Below are experts of layer 5 (counted from 0) of a mixture-of-experts language model. Rows are named router (the router's row for the expert), gate (a neuron's input weights, with its number), up (a neuron's input weights, with its number) and show model dimensions 0-223. Each number is 500 + 40 x the weight over its row's rms, rounded and kept within 0 to 999. Numbers have three digits each.
Before each expert's rows: "mostly gets" lists some tokens that are sent to it at least half of the time. This comes from a sample of Wikipedia text that the model never trained on.

# expert 36
mostly gets: " football", " music", " television", " political", " club", " footballer"
router:589472555551494518474474538474519527547468522513444536515512453563511501524506484506425476480500511516504532480505550543451470532463532484384520450470504414525491496522520535566528503465426535520458432461512430524512442512452482520554526519471489471457552479505528488489543536457461531469613500571525427475486562461483467503489432497563408476470498516586494502438555594438455497434440534506489527511516465521519476533553479478522550557519590499554557512430535498516491527570513427457453583520433543507461440536526476457525466481476532466516569500487493553455558535552530481564539498498574491477488535513474497494552494535586505471515499473457544545495518482501535519495505
gate1:474543470521503449473458536461596504516459422483443502525541495379622557541556490501441488585508499492528526425526464507457469521481537513550524492508542465544509475437477412516484554436483451497472455510551484460521494499492497472462493540465527502459571519509528506505543486518464458482511437532636485491510492470517513436577426470495391504496411480526469465496542481466486515521460501526464550413508518431462548510479484490485520564487474521483471418469475468532500546465500492546612506471514417472481464503538466538491512476540505517515492517510560467503520486485497482377493479498562473486470561463485495565497509542522494453547470536519455482489477513496427490504461
up1:452507526455495516596529540504536489473486521516505551462442423564487436423551516481603485529537452464488463476531575490513483525473486574525536524503501532481501519455489515488512458550518483451516476518450495498446509526487531434533469463592539536466505430414432517499497524536439550544531500492497552553504509517502450538466483525516487432530598553478473476471504503531502577503476493496508410577454552534494522503466506532537522496488490533474524559420541552483558493499585487491499569502492514575520543468454510464529498497427466562497419455455510553519543493496541467564489547451429502504514481476504433483520551512420426525491522453555426548397500526483535491519525

# expert 47
mostly gets: " −", " Succeeded", " +", " sq", "feat"
router:547432430450481495482416413530503520498437525463518508464542516479489542540431517461506512522465433502452446499440531495494480421559457479525544511528494528539458427482539499503632503492497478583518510552470458500465498531447551419488512503499423473530518470511468483495492508555511548541486569485540508468478530472489529447520555458544493545508494498479481490500512544505508437450439507492571369478520516473513493474563514506462494512501470471463495543455543481455429481509498498560493534432483491547504449392512514530512502533489482465500486452377483577449524436454521557527558430478494505508580503535490463540457535542501504533534441503544579475446501448486512503554467
gate0:530468519530567444491535536497592531455533471502458570471489479507455414502450497470470453471476607476441494522514437501442525462560433436511488535496554480565524447455498507523537550500444513462452483496546451490468518482460500472484479514545518481480499536460491490464416513473513445540480476477432549541543494456524484608461500558532545472416545435520546474458538530582473526525527566523503489505462445520489448539473485544499571532524535444492422476497506490565502536611424506553504480470462479523517515529489487444435508412513534488448548426488498492500551474516517522472547401505487520509529559513520571515540464507496510515485529434492558463554501464469572519487513
up0:479500493543517443488483520554545538504539500566496474474499527458381504520503504469490514490485547569516497477572466468437573419570426417488497497508523477491542470529574545535465504376540558468469411449454471540498528493425509421491509535556503491517522525505505462463470572497532467606443522445527439498552476465506427520501523580546581554497509437502555518508553483481468538498555536439425486463485460523449465576538526544537533553516578528489480485488520471511493535570489476463482553468534482536516570529480511470455535436471507486486560481526503489523509525513537486422544469509450487483485512520500526504479475452472523514459531519486570484494498465544432534467441

# expert 37
mostly gets: " home", " role", " place", " position", " decision", " view"
router:503480521501526450475524583539512525527477525436473497479461470487447422532495484489495513439531595483377516435477532435468490424485569513466538568458429484547491499519482555531496458498529504591494475503508464538554518488532430527519436512466505474425545468452520544567486541472538465535465470517527501452458479448493574562565535543569501554477499506473439435542481540478548472525521484558497540451470491445469599517518510567576465520503518506456474460505517579467452518554510492571463490481513505517478519463511492477467545538575446492515471443525490511534468443542526521446448444517516511548524485469455479496570470542467520448452556446555447488535534526505558470441523
gate1:400606487534509506479489510450469408482467517482522515515492489526476528505572511464412513479445557477561495459526486541524523426520410506510455476582463524544554541481516539442495428504498521475434510544508477533517561497455533481441547551476484550604526464434516548475480502481511498493487588498529450482576512483578518555468503531494517517485471541517516517473446418486494563526509486536533495499435490451519492505460579510431514549541430508497546509585444430544483447501539466511561534515468515456444496501468444502507547464490486507526568551479537532492424485536567531523517533446528519556515527411475499485521534587473507463487564477454518467484574497485484532495473
up1:535501508456532533505565480480512500445531445505455550566478554486509530458516510434437473536493517516504453502435547498524453488500493530522532538429546557441452463505505530535486486462531425508549489523442521527520447563425497459560461507501568571510530524448528561481454503494511467499395563473478443426381450478473515503476441439439434518495488515478500491482532549444500481530558454452497501534500476528507567562471476482492544502470560531477564449487493488470532516475478595537461471496423448528512523558502512445478468473454540483532497577533487439459481449468475486504541451522469450465491499495493539488486488486508528588534588390514520552446466498584556534502509

# expert 35
mostly gets: " songs", ",\"", " story", "ibliography", " article", " idea"
router:528487549490532484433550557485559436490535507496396377501485485536478459442485565534453590454501552420529553499570581508492450467510538477433516460523525555450535438534453430496519492479403504505558443514500455460511478469431458544489474549480453521542566484489538534563477498556499539548481486515477517495496538501496474548510545555558442419496570521563482567520499520537537560512573477529431569509540512460470514451463492518536433480490489545522465521468486556532472504462521435497454460447455521538503538458496444490511485462521514501554492522479460528513539495453460515470527463457491532529526557506472583505457483556541541529461534531464509447532430485473488515500473
gate0:574459469458506468482495470509459466458503546522529526528534447582475472430526444512523444476466467418564429499556411474598441496498521584527509543453471528449496505517498489505567545526469551457466529499471461475481519578481497480549478470512506479562442486491525509490428469478464448453415529470450548442453531418536566448541541499545426499467457516421490481541524469458516417450481442481476517505514485526451481469489475450488568485546529458466502466554529526433492470496513447479542544607478554498492488524462466480540533493471569480481557500500478478501437505531504473582450528543547456467490498500514474444582553543539523460540469446448495520480494529532502489545486
up0:572498479563516556485444496488491405459476504432547427509483573551524541496563474578529490422430481478541459543533533504581482475472489531523502504515480571503573474500546508551509512491428501542533485454487517445438432592479491511503488525593484491487444510469475530445493472488554541478463518453391466524486526466505493484492511438530483531522452561505502523570467503421495452441528437529514424517469498489495501417484517511536544529524474517560519507510508463511543557531529447451547540549528556493460407471504503513519556456551613523515560567470506469524542442492497484532470492514494492585459507473468512462486551525509534504461481566424558501502507497460543512524475